config.yaml
n_layer: 13
d_model: 384
n_experts: 8
experts_per_token: 1
d_expert: 528
d_shared_expert: 0
activation: "gelu"
moe_layers: [0, 1, 2, 3, 4, 5, 6, 7, 8, 9, 10, 11, 12]
router_score: "softmax"
normalize_top_k: false
routed_scale: 2.83
balance_loss: 0.00819
balance_bias: false
router_logit_norm: 1.5
init_std_router: 0.00873
lr_router: 0.000256
vocab_size: 8192
norm: "layernorm"
norm_eps: 1e-06
tie_embeddings: true
optimizer: "soap_variant"
lr: 0.00276
beta1: 0.95
beta2: 0.98
grad_clip: 1.0
batch_tokens: 32768
seq_len: 1024
train_tokens: 313800000
steps: 9577
dataset: "wikipedia_en"
Below are experts of layer 7 (counted from 0) of a mixture-of-experts language model. Rows are named router (the router's row for the expert), down (a neuron's output weights, with its number) and show model dimensions 288-383. Each number is 50 + 15 x the weight over its row's rms, rounded and kept within 0 to 99.
After each expert's rows: a language model's description of what the expert responds to. This comes from a sample of Wikipedia text that the model never trained on.

# expert 3
router:26 63 68 51 39 69 60 66 53 31 63 53 53 78 77 42 44 58 58 67 73 49 49 51 65 49 70 62 46 61 65 31 78 56 55 79 57 78 44 45 23 34 49 47 52 48 55 63 80 73 57 47 44 41 73 27 91 44 37 46 57 52 54 71 49 44 67 36 52 51 74 39 66 66 66 69 25 71 50 31 33 27 35 33 28 35 18 21 38 25 54 43 39 63 66 47
down0:39 56 64 75 29 39 55 38 69 50 45 40 30 48 79 59 53 52 17 45 29 57 44 54 49 49 54 81 41 41 45 41 34 26 55 31 58 56 25 39 56 65 46 50 23 41 54 29 73 50 45 59 29 54 67 43 45 36 45 48 56 50 42 61 41 51 37 43 59 59 30 35 40 48 38 44 37 47 56 46 41 43 58 45 44 54 31 87 71 34 36 69 73 51 51 67
down1:45 47 45 63 47 51 58 62 46 27 54 26 85 34 40 59 67 60 58 43 46 48 74 37 82 60 41 28 63 31 68 72 63 73 34 36 29 41 67 51 82 21 84 69 49 62 60 58 77 60 48 46 67 37 57 72 64 79 70 62 45 58 32 70 61 12 51 37 28 66 53 65 52 41 72 13 39 53 38 43 55 61 58 59 48 50 00 38 73 36 72 60 49 48 34 38
down2:50 11 35 21 54 75 57 58 40 42 33 42 29 58 65 37 66 83 55 53 57 33 75 37 52 34 19 47 44 80 69 22 50 74 39 73 41 72 56 78 25 38 43 28 43 31 32 71 47 53 44 73 50 55 71 30 58 47 38 51 69 38 51 27 58 53 58 48 54 52 68 41 30 55 42 49 52 71 42 60 33 70 36 48 42 50 47 45 43 52 51 41 68 27 43 52
down3:44 32 58 67 53 74 66 51 49 58 24 41 79 41 53 54 38 70 25 44 69 41 33 61 39 71 39 59 47 71 50 59 48 40 41 78 54 68 63 42 47 49 28 41 41 66 83 29 73 41 67 54 47 27 52 72 69 27 70 83 54 50 61 27 35 60 56 55 60 54 58 45 27 20 47 36 76 37 39 65 44 49 31 64 52 62 48 71 39 46 44 65 61 25 56 72
down4:28 56 58 57 64 45 45 34 60 55 29 54 63 44 45 41 52 41 40 50 42 44 45 32 39 42 54 55 27 40 44 63 48 68 54 20 49 37 46 64 72 71 41 35 71 69 52 52 80 52 35 05 64 47 39 47 53 05 56 75 66 29 54 46 87 24 64 46 38 54 75 74 34 43 39 43 49 56 65 28 29 57 42 63 28 42 66 56 24 33 39 38 37 49 27 64
down5:56 63 36 52 60 52 26 28 48 33 42 38 38 56 59 56 51 41 28 44 50 32 26 51 62 46 35 88 54 48 54 50 65 45 36 56 58 26 61 68 38 65 41 54 75 63 66 48 28 54 50 39 61 55 46 67 55 50 53 44 30 29 43 60 45 78 45 56 69 46 51 26 49 58 41 47 30 34 38 35 49 45 45 54 57 66 37 71 49 60 40 43 67 39 43 41
down6:50 53 75 20 40 52 45 30 43 46 51 51 38 50 32 59 40 45 63 63 72 39 26 59 66 52 34 52 47 46 40 29 45 54 60 63 50 68 33 42 37 50 26 48 40 27 58 56 52 50 71 33 54 32 52 62 41 86 45 54 57 84 63 48 43 14 16 75 21 58 69 74 61 25 60 48 46 74 40 40 34 79 29 50 29 68 17 58 60 50 26 43 58 63 39 60
Verbs is, was, are, be, have, has and also, especially in opening definitions like "X is a" and "can be used".

# expert 7
router:51 49 41 54 81 40 42 40 45 89 48 04 39 25 47 69 57 70 51 21 37 36 52 75 41 47 40 31 21 32 52 51 24 55 43 43 22 43 37 31 77 16 45 39 45 43 50 38 54 29 56 43 55 30 45 68 36 55 81 24 30 74 58 59 51 19 29 67 32 42 25 58 39 54 54 38 65 61 51 44 49 66 19 58 46 50 72 49 26 72 45 59 53 53 38 64
down0:58 21 57 29 29 94 33 58 65 41 30 65 59 44 35 58 57 48 56 62 66 58 39 72 66 49 31 50 76 56 57 42 61 60 54 44 63 28 89 51 52 57 60 42 56 27 58 51 82 62 57 41 63 51 38 37 41 61 43 40 27 46 33 66 46 47 52 54 58 34 41 84 48 55 71 37 48 48 50 56 70 56 78 34 58 32 20 45 59 73 36 40 31 53 52 42
down1:70 45 79 52 46 42 51 62 65 39 49 68 46 35 41 43 48 43 68 41 25 67 58 61 74 51 55 57 55 41 75 53 62 69 38 36 45 50 65 58 39 25 55 40 45 31 59 56 58 31 63 53 49 57 67 66 50 60 35 73 63 34 68 87 52 65 30 47 65 65 68 30 46 40 62 40 59 29 54 55 65 65 71 66 28 58 36 64 30 09 43 33 35 22 14 24
down2:66 39 42 40 63 47 59 51 46 49 74 36 72 30 70 46 77 57 39 05 59 39 59 30 53 25 33 53 46 86 44 31 64 24 55 37 63 64 58 40 43 57 30 52 30 56 43 52 75 48 61 46 47 45 21 82 41 55 65 42 52 50 37 41 42 75 68 40 60 63 61 51 11 51 43 53 50 61 43 55 42 28 65 71 14 39 56 88 38 56 41 46 42 34 67 91
down3:48 50 44 31 61 24 55 26 40 25 60 51 69 49 83 75 64 42 44 39 57 48 58 66 52 42 72 90 41 40 29 49 54 51 70 62 59 41 84 46 46 63 47 42 57 74 45 33 79 71 78 41 13 57 76 72 43 79 82 49 49 31 91 41 35 59 36 67 52 57 57 25 37 37 57 58 34 34 63 48 47 41 49 50 41 46 48 27 35 51 51 45 74 59 40 51
down4:56 25 37 56 47 38 59 36 45 68 55 68 35 42 35 61 28 47 37 36 75 51 54 77 50 64 36 48 28 37 46 42 45 49 31 38 58 72 73 29 67 46 37 44 29 43 49 87 66 34 62 64 69 37 73 25 63 30 28 69 60 39 70 27 69 34 36 56 40 38 62 75 68 42 65 46 68 63 40 26 57 42 44 38 66 49 49 67 58 47 46 42 44 53 33 21
down5:50 55 24 45 37 62 72 47 41 75 46 41 61 72 53 81 62 71 70 62 61 54 46 50 25 67 60 42 78 71 50 59 54 40 35 23 52 66 44 64 65 45 22 43 45 77 20 71 53 54 41 38 66 46 50 48 22 59 25 42 40 38 51 45 37 29 51 37 60 54 56 50 44 53 44 56 51 66 52 47 40 59 52 41 44 56 55 34 47 52 45 52 40 32 54 55
down6:44 27 54 60 54 26 37 08 51 24 11 47 46 62 51 66 44 59 28 62 73 41 42 62 67 43 66 51 39 38 70 63 54 33 54 04 61 65 44 58 21 39 71 30 51 43 41 53 69 84 49 51 51 34 57 41 56 47 40 63 44 63 53 36 33 57 59 56 51 52 43 51 68 81 57 49 76 54 56 63 59 38 39 54 32 62 62 63 68 44 21 39 31 75 55 36
Short letter pieces such as a, e, k, ak and ite inside the middle of surnames and foreign names, like Mengel-k-amp and Satell-ite.

# expert 0
router:46 54 60 89 38 78 46 52 53 29 58 40 45 65 67 65 37 52 54 34 31 73 36 48 35 59 08 45 40 52 65 50 24 36 61 15 45 19 33 46 36 59 56 49 61 61 68 52 25 49 43 59 73 62 35 77 59 63 48 60 42 41 63 67 42 52 60 13 53 39 54 45 55 50 48 57 71 46 25 52 53 45 50 12 66 62 77 31 65 67 50 39 48 62 55 68
down0:76 34 62 29 68 47 45 41 33 46 59 54 39 68 45 47 61 51 52 67 14 29 65 40 32 75 58 60 53 61 23 57 47 44 59 62 25 37 77 57 64 87 51 35 44 57 45 22 39 48 73 54 46 30 47 60 62 59 30 51 30 60 24 62 44 53 39 52 58 43 49 37 46 73 36 42 49 63 55 55 56 44 61 56 37 28 69 30 75 36 39 53 54 47 52 49
down1:69 42 36 66 53 51 26 43 37 34 38 58 55 34 63 52 46 34 72 47 28 63 53 47 47 34 53 60 76 38 65 57 52 72 24 67 64 51 41 63 59 67 42 46 69 75 28 56 62 40 53 44 49 72 46 59 58 50 45 31 49 52 66 43 53 52 48 61 65 58 41 41 40 33 41 40 46 84 63 59 32 48 28 58 40 30 51 47 61 38 29 30 58 61 42 41
down2:63 43 45 22 57 52 01 53 60 69 17 73 38 67 46 62 40 42 44 57 48 63 13 57 53 16 41 41 43 62 55 58 38 63 37 33 57 45 48 45 57 53 34 53 23 50 62 51 61 39 64 63 76 55 34 44 50 75 41 53 39 47 30 48 50 49 64 47 19 64 80 53 83 57 48 48 43 32 47 33 52 57 37 57 36 70 57 44 31 40 53 26 36 51 57 75
down3:46 51 38 40 47 68 52 83 48 47 62 29 43 61 81 56 59 49 59 27 30 53 74 48 58 45 42 54 44 73 44 81 50 51 41 77 60 43 50 72 39 83 55 43 58 59 44 60 24 49 79 65 41 22 78 47 39 36 61 65 32 53 49 64 54 45 54 29 48 63 47 68 53 50 70 46 58 28 42 47 40 64 63 37 50 45 53 49 43 57 63 54 56 43 78 37
down4:55 52 65 30 45 39 33 27 47 48 61 77 44 54 53 34 74 56 54 41 81 58 55 42 59 45 30 35 48 75 49 26 51 20 54 41 40 65 76 32 47 38 32 57 68 41 48 18 65 41 63 77 23 47 66 48 74 70 62 49 31 39 39 59 82 54 63 38 45 41 52 59 60 41 43 56 64 63 68 48 55 54 54 39 62 25 58 57 55 47 66 53 44 29 32 53
down5:60 33 66 48 45 39 37 62 42 32 49 40 47 54 62 74 39 29 51 48 62 65 56 27 38 70 68 45 33 56 22 30 51 43 69 49 43 56 85 72 64 28 42 60 58 75 44 55 42 47 79 34 74 37 35 45 55 36 15 61 80 49 49 42 69 44 26 49 67 35 59 48 55 66 28 47 55 53 58 66 43 42 55 28 35 57 59 72 41 25 70 70 44 42 35 45
down6:43 48 74 68 55 56 53 64 51 60 75 85 44 40 49 63 48 55 47 65 58 62 40 48 54 70 63 38 42 53 66 40 57 54 40 50 51 52 37 27 32 55 59 55 60 57 76 21 69 42 29 62 52 15 31 42 49 65 73 68 75 70 71 37 31 43 52 56 73 27 67 70 61 51 61 38 45 50 44 30 57 40 65 52 36 24 52 47 71 39 37 45 77 45 68 61
First piece of capitalized proper names and titles, often after the or St., such as St. Louis, Al(ston), Mar, Tele(kom).

# expert 5
router:57 44 59 59 50 53 59 67 28 54 40 35 45 51 43 91 59 30 45 39 25 66 48 50 47 40 03 41 74 45 44 44 45 34 42 27 26 34 61 51 68 36 48 52 63 55 25 67 42 60 48 55 49 56 40 37 52 50 64 54 71 58 58 34 57 66 54 61 37 27 43 65 62 60 62 59 35 40 47 48 56 53 36 45 57 99 61 87 59 48 64 68 53 50 73 33
down0:38 29 45 46 30 44 54 49 53 62 29 39 65 39 51 69 56 35 38 70 42 41 86 72 49 52 42 51 39 77 62 49 61 70 43 55 63 42 49 32 42 22 63 43 45 60 59 08 65 45 49 37 28 54 49 48 48 45 35 49 66 56 37 45 56 76 36 53 87 48 58 33 74 60 45 45 45 51 37 23 47 35 52 39 69 51 68 31 44 62 18 64 38 56 24 43
down1:43 75 61 64 52 46 44 61 46 72 90 59 39 39 60 80 38 58 55 55 37 23 46 46 49 48 50 71 42 39 58 33 48 59 53 38 47 63 46 34 42 79 48 46 48 80 52 70 51 27 52 55 76 68 71 57 70 37 54 56 43 82 37 39 62 49 32 75 61 67 60 51 31 74 25 59 40 47 58 46 61 41 59 39 60 45 42 36 49 35 32 53 50 29 49 38
down2:54 47 50 51 36 40 72 82 32 50 62 34 42 38 70 46 67 47 46 64 46 38 66 80 80 51 31 45 51 45 39 60 40 70 49 60 41 45 53 59 68 44 62 39 40 22 48 35 67 55 43 47 50 43 34 53 35 70 78 37 46 46 59 79 45 31 18 58 59 50 68 30 55 34 48 53 74 39 29 60 46 61 44 40 64 48 48 56 99 70 39 44 59 59 53 55
down3:63 50 55 36 46 71 63 59 50 31 93 43 69 61 88 47 69 42 39 52 35 46 43 41 63 46 24 54 29 26 37 50 62 45 39 44 39 44 49 65 71 31 77 27 42 44 50 59 57 69 43 27 53 82 70 44 48 07 29 40 41 46 69 58 12 28 59 62 49 38 43 43 29 38 50 49 54 43 22 61 72 55 70 54 52 53 61 31 70 42 52 37 51 33 41 53
down4:34 60 54 42 31 61 50 51 46 43 37 34 49 53 50 59 39 13 49 52 37 64 49 50 59 54 57 50 59 50 20 39 24 62 75 24 45 32 53 76 54 43 41 38 60 83 35 37 47 72 61 69 58 42 75 64 73 55 63 60 52 65 26 63 62 79 56 47 65 46 86 48 76 70 34 42 56 67 42 40 30 13 62 26 52 73 40 36 54 89 61 55 49 34 65 46
down5:51 65 72 61 52 67 17 54 63 29 27 48 71 36 61 44 52 73 61 52 58 50 48 49 24 28 47 38 40 62 46 24 45 67 64 66 80 57 59 36 70 62 31 54 57 37 42 41 79 37 64 52 57 50 39 52 44 52 52 53 38 62 49 58 49 67 27 52 33 68 28 44 38 55 54 36 53 46 32 54 72 32 57 41 26 64 44 37 82 68 77 49 39 47 35 46
down6:67 36 38 36 71 67 59 53 59 35 58 31 54 30 63 59 41 50 62 16 38 38 63 56 65 73 57 76 67 23 44 41 49 27 23 46 45 68 76 69 18 34 56 53 63 53 53 59 49 50 74 48 10 34 54 40 41 45 66 51 58 59 52 57 64 64 41 76 27 62 22 61 71 55 40 46 43 65 46 27 40 60 59 77 60 75 37 64 63 42 44 60 55 59 47 32
Single digits inside years, scores and table figures, plus $, million and number words, and the colon after Species in taxonomy lists.

# expert 2
router:62 73 49 21 51 30 44 47 78 28 39 77 36 30 25 25 39 39 56 64 61 44 52 27 47 53 35 35 53 36 32 43 50 63 48 47 69 29 46 65 29 90 48 83 24 34 37 36 42 54 32 61 46 81 52 43 14 37 52 55 71 46 48 17 44 50 64 56 19 73 40 58 20 52 35 64 45 49 68 68 44 42 81 57 69 59 43 62 67 48 42 47 38 35 38 50
down0:22 37 52 68 49 77 38 53 59 32 50 50 60 31 55 65 55 50 51 38 74 54 73 30 67 57 72 44 62 23 56 24 20 60 47 62 59 62 22 61 50 53 39 64 44 09 56 59 28 41 49 32 41 38 47 32 68 32 50 35 55 37 53 43 08 56 50 36 43 61 55 62 69 30 41 59 56 61 40 33 38 60 38 44 60 71 59 81 52 35 37 28 39 42 56 39
down1:16 75 52 52 51 33 46 32 61 53 32 35 08 85 87 46 52 59 34 67 51 47 43 26 54 59 56 63 55 60 61 50 72 44 51 51 46 42 64 48 55 42 46 33 78 69 70 48 64 56 38 30 38 25 58 49 27 72 49 49 41 64 68 52 43 48 50 41 28 64 42 02 38 29 48 63 61 50 59 18 80 39 72 38 63 87 40 42 62 16 44 52 46 45 46 18
down2:54 28 63 24 48 55 33 61 37 67 48 71 56 22 46 39 35 30 15 73 65 39 28 59 79 50 53 63 37 79 62 38 36 33 33 59 53 65 66 62 26 42 38 47 38 84 67 47 50 45 80 46 40 41 57 50 00 57 62 65 66 63 49 76 65 42 30 49 47 49 58 40 37 41 58 62 40 54 14 44 61 52 45 65 55 36 43 48 56 61 43 48 57 56 63 53
down3:88 35 58 81 49 44 74 72 59 53 33 33 57 34 54 81 31 63 45 32 60 67 54 47 70 55 25 52 39 51 47 71 69 43 33 48 59 29 77 41 50 57 45 54 87 44 63 59 57 48 48 45 47 65 57 47 45 81 55 58 29 62 27 63 41 27 49 45 63 46 51 67 48 57 44 39 68 35 66 66 57 27 58 54 28 33 44 09 80 43 52 61 44 34 40 44
down4:40 47 46 52 43 43 44 17 50 52 47 43 74 14 45 34 46 52 36 52 87 44 51 29 69 66 38 48 45 10 34 62 60 63 51 27 65 36 45 48 64 46 58 51 49 66 59 39 59 33 59 56 46 68 52 63 51 68 69 74 53 47 36 51 32 29 65 11 56 75 48 64 47 53 44 55 69 24 66 52 65 63 71 34 26 42 49 37 27 55 76 22 61 88 37 71
down5:45 45 46 51 51 36 47 33 11 35 54 68 58 27 62 33 46 63 56 60 36 33 52 54 46 81 44 60 80 67 34 62 69 59 55 59 63 38 65 70 74 68 71 83 52 64 77 25 68 53 52 71 37 27 32 49 39 48 39 50 31 55 66 36 46 30 59 59 65 53 65 51 67 22 28 21 70 57 38 67 46 41 57 72 78 30 66 48 36 67 62 50 61 61 43 39
down6:61 26 39 59 47 58 77 44 46 78 54 46 32 80 41 49 50 56 58 58 51 26 45 68 58 55 51 11 37 57 56 49 44 57 51 51 52 38 13 33 55 71 59 39 65 55 71 33 19 68 52 41 46 57 12 53 44 46 81 58 47 55 64 65 39 51 67 46 65 78 48 64 65 33 59 51 33 42 76 35 97 54 72 66 28 47 43 59 47 41 35 48 43 59 29 52
Closing parentheses and brackets, table separators, and inner syllable pieces of foreign or unusual names and words, such as Kh-mer, Reykja-vik, McC-al-lum.

# expert 6
router:71 30 36 42 28 53 27 31 48 68 64 67 64 55 54 40 63 25 38 68 53 48 50 43 36 66 96 57 54 65 38 82 59 47 48 65 40 56 70 26 47 67 41 42 69 69 52 27 50 32 58 46 44 50 52 39 43 45 39 45 16 63 41 59 61 56 33 58 77 60 53 36 47 33 38 37 56 39 51 61 65 49 90 79 50 41 56 51 48 32 38 48 61 40 73 29
down0:42 31 71 48 52 48 52 49 56 57 23 77 35 50 43 42 45 29 57 56 50 54 39 57 37 27 57 64 41 36 67 41 63 52 71 27 58 55 40 54 50 41 85 64 43 53 50 36 52 18 42 72 36 55 54 44 46 61 48 57 76 65 48 51 47 68 66 09 61 41 60 71 22 40 40 32 47 72 43 28 29 25 79 25 49 41 55 55 59 67 33 44 54 28 32 65
down1:45 37 41 55 33 40 30 38 58 37 49 23 81 71 50 47 58 38 41 58 37 51 28 22 53 54 42 58 50 44 48 42 55 44 63 54 51 49 67 59 18 38 69 40 48 51 32 36 59 63 35 70 26 69 41 47 49 31 45 19 49 40 44 33 43 49 57 38 44 69 46 27 40 25 59 95 41 26 36 17 50 45 69 32 65 53 48 20 65 62 35 49 71 51 52 55
down2:41 29 60 48 47 28 43 35 45 52 53 48 38 39 48 64 35 52 76 47 52 59 31 46 42 33 39 27 63 79 55 48 59 38 42 63 39 55 65 57 62 59 42 32 69 48 29 44 55 13 51 89 28 64 35 46 40 61 42 53 69 44 50 54 49 57 60 42 68 54 35 20 39 55 70 56 41 27 48 76 48 81 75 44 49 42 41 66 46 33 45 93 43 41 62 59
down3:56 70 67 51 44 47 49 63 67 53 50 74 59 39 57 62 29 31 40 69 63 22 49 63 42 43 49 33 56 68 90 59 52 35 23 64 35 72 64 34 56 44 47 24 59 45 35 54 46 32 54 56 56 44 45 90 61 50 37 44 55 59 58 44 40 60 34 49 54 19 52 38 45 57 55 48 42 70 21 45 61 41 21 38 52 48 63 57 45 61 61 23 76 45 41 71
down4:48 31 21 42 39 37 33 27 25 27 32 41 73 41 53 56 25 76 37 40 68 63 53 61 32 39 75 38 54 15 64 50 42 50 39 70 63 64 34 55 55 37 47 50 56 65 46 49 46 65 32 40 77 61 47 47 66 66 37 38 65 49 39 55 41 66 40 37 29 60 75 60 32 43 32 43 73 56 46 46 73 56 41 34 67 74 80 54 52 43 53 80 38 74 62 87
down5:53 36 46 39 55 49 73 51 49 65 52 68 43 27 70 34 49 69 56 53 54 99 41 27 50 61 50 44 34 44 42 70 65 51 43 56 60 48 48 27 51 43 71 52 39 34 69 52 70 53 34 24 71 93 59 58 38 43 42 48 45 64 59 37 42 48 45 62 42 53 76 68 52 56 69 41 64 19 59 40 28 43 53 66 14 48 39 64 75 69 46 67 79 43 49 58
down6:39 49 40 55 57 65 53 35 31 68 50 54 38 61 47 38 53 59 50 40 60 49 54 80 59 60 55 41 64 42 40 51 50 84 52 57 45 43 50 87 41 78 42 33 57 73 22 20 53 58 58 76 55 59 54 59 45 38 48 35 53 37 40 30 39 49 27 54 41 45 57 44 33 37 59 44 33 40 62 70 54 41 44 51 43 47 49 44 67 59 60 23 75 70 48 54
Table cell separators |, sentence-final periods, line breaks and == heading markers in results tables and at paragraph ends.

# expert 4
router:41 70 46 54 57 33 60 58 46 56 29 38 71 47 31 54 55 59 50 17 55 41 39 75 55 35 31 52 51 57 45 56 57 59 31 32 46 52 39 54 76 34 37 50 54 44 69 62 51 47 34 40 57 57 55 49 84 77 65 59 65 38 26 24 66 62 52 65 31 39 69 73 40 53 54 50 41 67 85 47 58 57 40 50 33 42 71 69 44 69 44 44 52 61 24 40
down0:74 44 26 50 49 43 47 50 62 41 46 45 22 50 37 65 27 42 47 49 22 47 47 40 45 51 56 28 56 55 55 71 52 50 44 67 65 22 36 59 55 60 70 53 51 78 79 73 61 50 58 79 73 48 38 31 61 67 51 49 50 58 70 58 32 53 49 28 65 50 26 61 26 61 77 50 58 46 75 52 54 71 93 45 89 29 56 70 61 65 16 86 62 55 65 46
down1:57 45 37 52 51 27 70 48 27 23 55 22 19 68 72 30 64 50 44 65 44 31 43 43 67 60 50 55 35 48 40 17 39 42 49 19 27 43 51 43 60 53 39 43 66 70 48 56 44 43 40 60 45 40 57 54 50 38 22 41 40 39 28 60 27 59 53 23 03 44 59 77 73 47 50 50 38 65 27 70 32 46 42 42 54 43 46 76 20 54 33 24 43 44 13 69
down2:36 24 56 48 69 55 72 51 55 65 51 37 40 56 58 36 56 28 52 63 43 41 49 48 25 59 28 27 46 41 58 56 59 69 61 51 57 68 50 62 42 27 50 37 53 43 55 47 67 68 57 76 75 64 34 75 66 40 72 71 56 68 51 44 68 41 33 52 43 59 54 69 44 31 69 61 49 41 51 44 37 63 42 50 67 52 51 60 27 64 85 44 39 43 48 79
down3:23 56 51 37 57 55 57 87 56 39 60 45 62 40 33 45 58 52 96 35 34 68 11 52 42 28 30 52 40 53 59 55 77 34 70 67 64 45 47 51 34 18 73 36 32 51 28 39 60 54 67 66 56 55 45 44 33 34 42 67 47 53 39 79 66 56 48 59 47 64 56 65 33 55 48 44 75 54 37 42 53 54 45 50 74 18 68 35 59 70 51 50 50 48 49 51
down4:44 57 25 65 57 37 61 70 33 70 45 55 53 47 55 45 33 38 33 64 34 43 43 55 48 52 65 34 43 42 55 59 18 35 50 47 53 23 43 72 27 43 45 40 40 38 41 32 30 16 44 61 56 59 65 54 63 45 39 60 53 28 25 49 65 60 47 60 32 24 60 69 60 65 49 16 60 65 67 83 26 46 66 40 51 43 59 49 44 67 37 40 39 57 45 49
down5:33 57 49 54 72 70 48 62 59 43 64 52 43 47 34 53 70 74 59 39 50 58 56 43 45 55 78 23 37 59 53 56 37 49 53 42 59 68 40 42 50 26 62 35 74 59 25 33 55 54 29 42 53 45 48 72 45 68 69 23 32 41 38 84 41 35 87 46 42 52 64 53 48 81 60 55 51 55 24 39 53 29 73 76 28 34 23 41 26 12 43 40 44 50 56 65
down6:56 44 53 69 49 92 17 28 56 41 68 57 46 55 77 67 49 36 53 55 46 31 70 51 59 58 46 42 59 63 41 73 53 42 50 43 53 51 53 63 27 51 38 70 46 90 61 73 31 52 63 51 44 45 56 60 51 45 84 72 65 66 65 53 30 49 49 59 38 73 48 38 13 78 28 33 29 29 61 31 40 19 37 32 22 46 42 26 43 34 55 47 56 63 52 56
Prepositions, articles and verbs in sports career text, such as led, played as, won, debut, "University of", "the club's leading".

# expert 1
router:37 39 43 53 60 51 50 50 36 60 36 47 34 38 55 37 26 58 40 72 54 30 67 33 40 55 54 46 48 51 36 48 53 23 50 52 76 57 55 70 60 60 67 52 32 44 52 51 52 48 52 48 45 41 28 81 30 46 66 63 57 37 54 65 40 47 42 60 55 27 59 57 50 31 34 20 57 27 38 60 41 51 44 28 48 35 61 45 51 75 54 66 40 36 38 46
down0:55 52 53 37 52 80 32 62 39 42 55 58 45 68 61 69 60 39 13 68 16 39 33 74 58 45 59 53 41 84 45 49 89 51 47 43 61 55 39 62 50 46 60 30 45 44 31 32 48 68 69 53 66 44 33 69 60 54 39 75 66 37 85 45 77 45 52 52 62 69 67 36 51 25 41 51 85 61 94 48 53 46 29 65 65 57 32 41 47 43 56 63 48 26 36 54
down1:63 66 46 52 41 54 44 86 55 49 59 93 68 34 46 64 70 53 27 56 53 71 63 62 56 60 66 26 35 45 33 49 59 53 45 27 67 46 68 82 42 32 51 79 40 13 73 48 31 55 28 57 40 45 23 31 54 68 53 58 60 53 56 47 60 58 58 64 56 25 42 52 46 56 51 66 53 46 35 44 41 58 26 41 55 37 75 52 36 34 39 38 58 43 38 52
down2:49 51 60 23 66 46 48 25 58 52 32 30 47 42 38 35 70 22 48 30 27 70 32 41 41 70 35 55 57 64 37 51 49 82 47 24 72 57 34 44 48 54 40 26 45 58 72 42 81 39 71 42 37 62 63 56 38 42 52 45 54 52 38 32 31 53 62 67 34 69 30 58 65 48 08 54 48 56 49 53 45 39 08 68 69 61 20 47 56 41 32 42 44 36 52 40
down3:46 72 36 09 67 37 38 58 79 20 51 38 46 59 44 38 61 32 58 29 22 32 14 41 28 55 20 56 38 49 52 23 56 46 55 32 75 38 24 64 62 45 41 91 58 71 39 44 59 60 25 31 58 60 06 47 51 66 66 45 75 49 32 55 19 54 55 54 84 61 56 54 51 63 51 45 48 40 37 38 63 15 38 43 61 42 51 64 63 44 58 28 49 46 47 47
down4:43 68 35 51 77 48 45 53 42 44 49 43 53 43 50 40 45 59 48 36 60 52 40 47 12 48 61 67 57 65 26 50 44 46 68 59 11 30 45 58 43 43 40 48 56 13 35 74 36 73 44 69 61 48 63 45 41 36 80 44 50 61 39 61 42 38 54 66 46 54 63 61 14 58 50 62 48 54 69 51 60 41 61 54 73 74 46 38 42 57 42 35 57 60 46 31
down5:45 16 44 39 36 64 27 36 58 44 53 31 56 55 23 49 57 55 49 48 36 63 31 51 59 18 79 43 35 64 33 41 70 31 57 50 55 73 34 97 33 45 50 39 78 54 69 35 62 28 22 67 53 44 62 58 67 75 54 61 61 53 42 58 48 47 43 53 56 30 63 55 32 82 55 43 55 67 32 26 66 48 43 55 38 71 70 44 43 72 40 32 58 52 38 54
down6:76 71 57 54 67 44 59 77 58 60 41 36 60 64 47 59 73 40 65 49 19 69 47 41 51 37 69 62 30 50 56 56 44 61 36 57 55 49 71 44 76 45 48 63 52 69 73 32 38 37 65 42 31 33 56 58 61 33 27 64 48 47 59 71 35 68 75 48 28 78 50 43 69 61 69 50 59 27 49 50 25 20 66 68 73 51 26 48 77 60 74 42 64 51 68 46
Commas, and, by, with, but, or, when, while, including joining clauses or list items in prose and credit lines such as "Written by".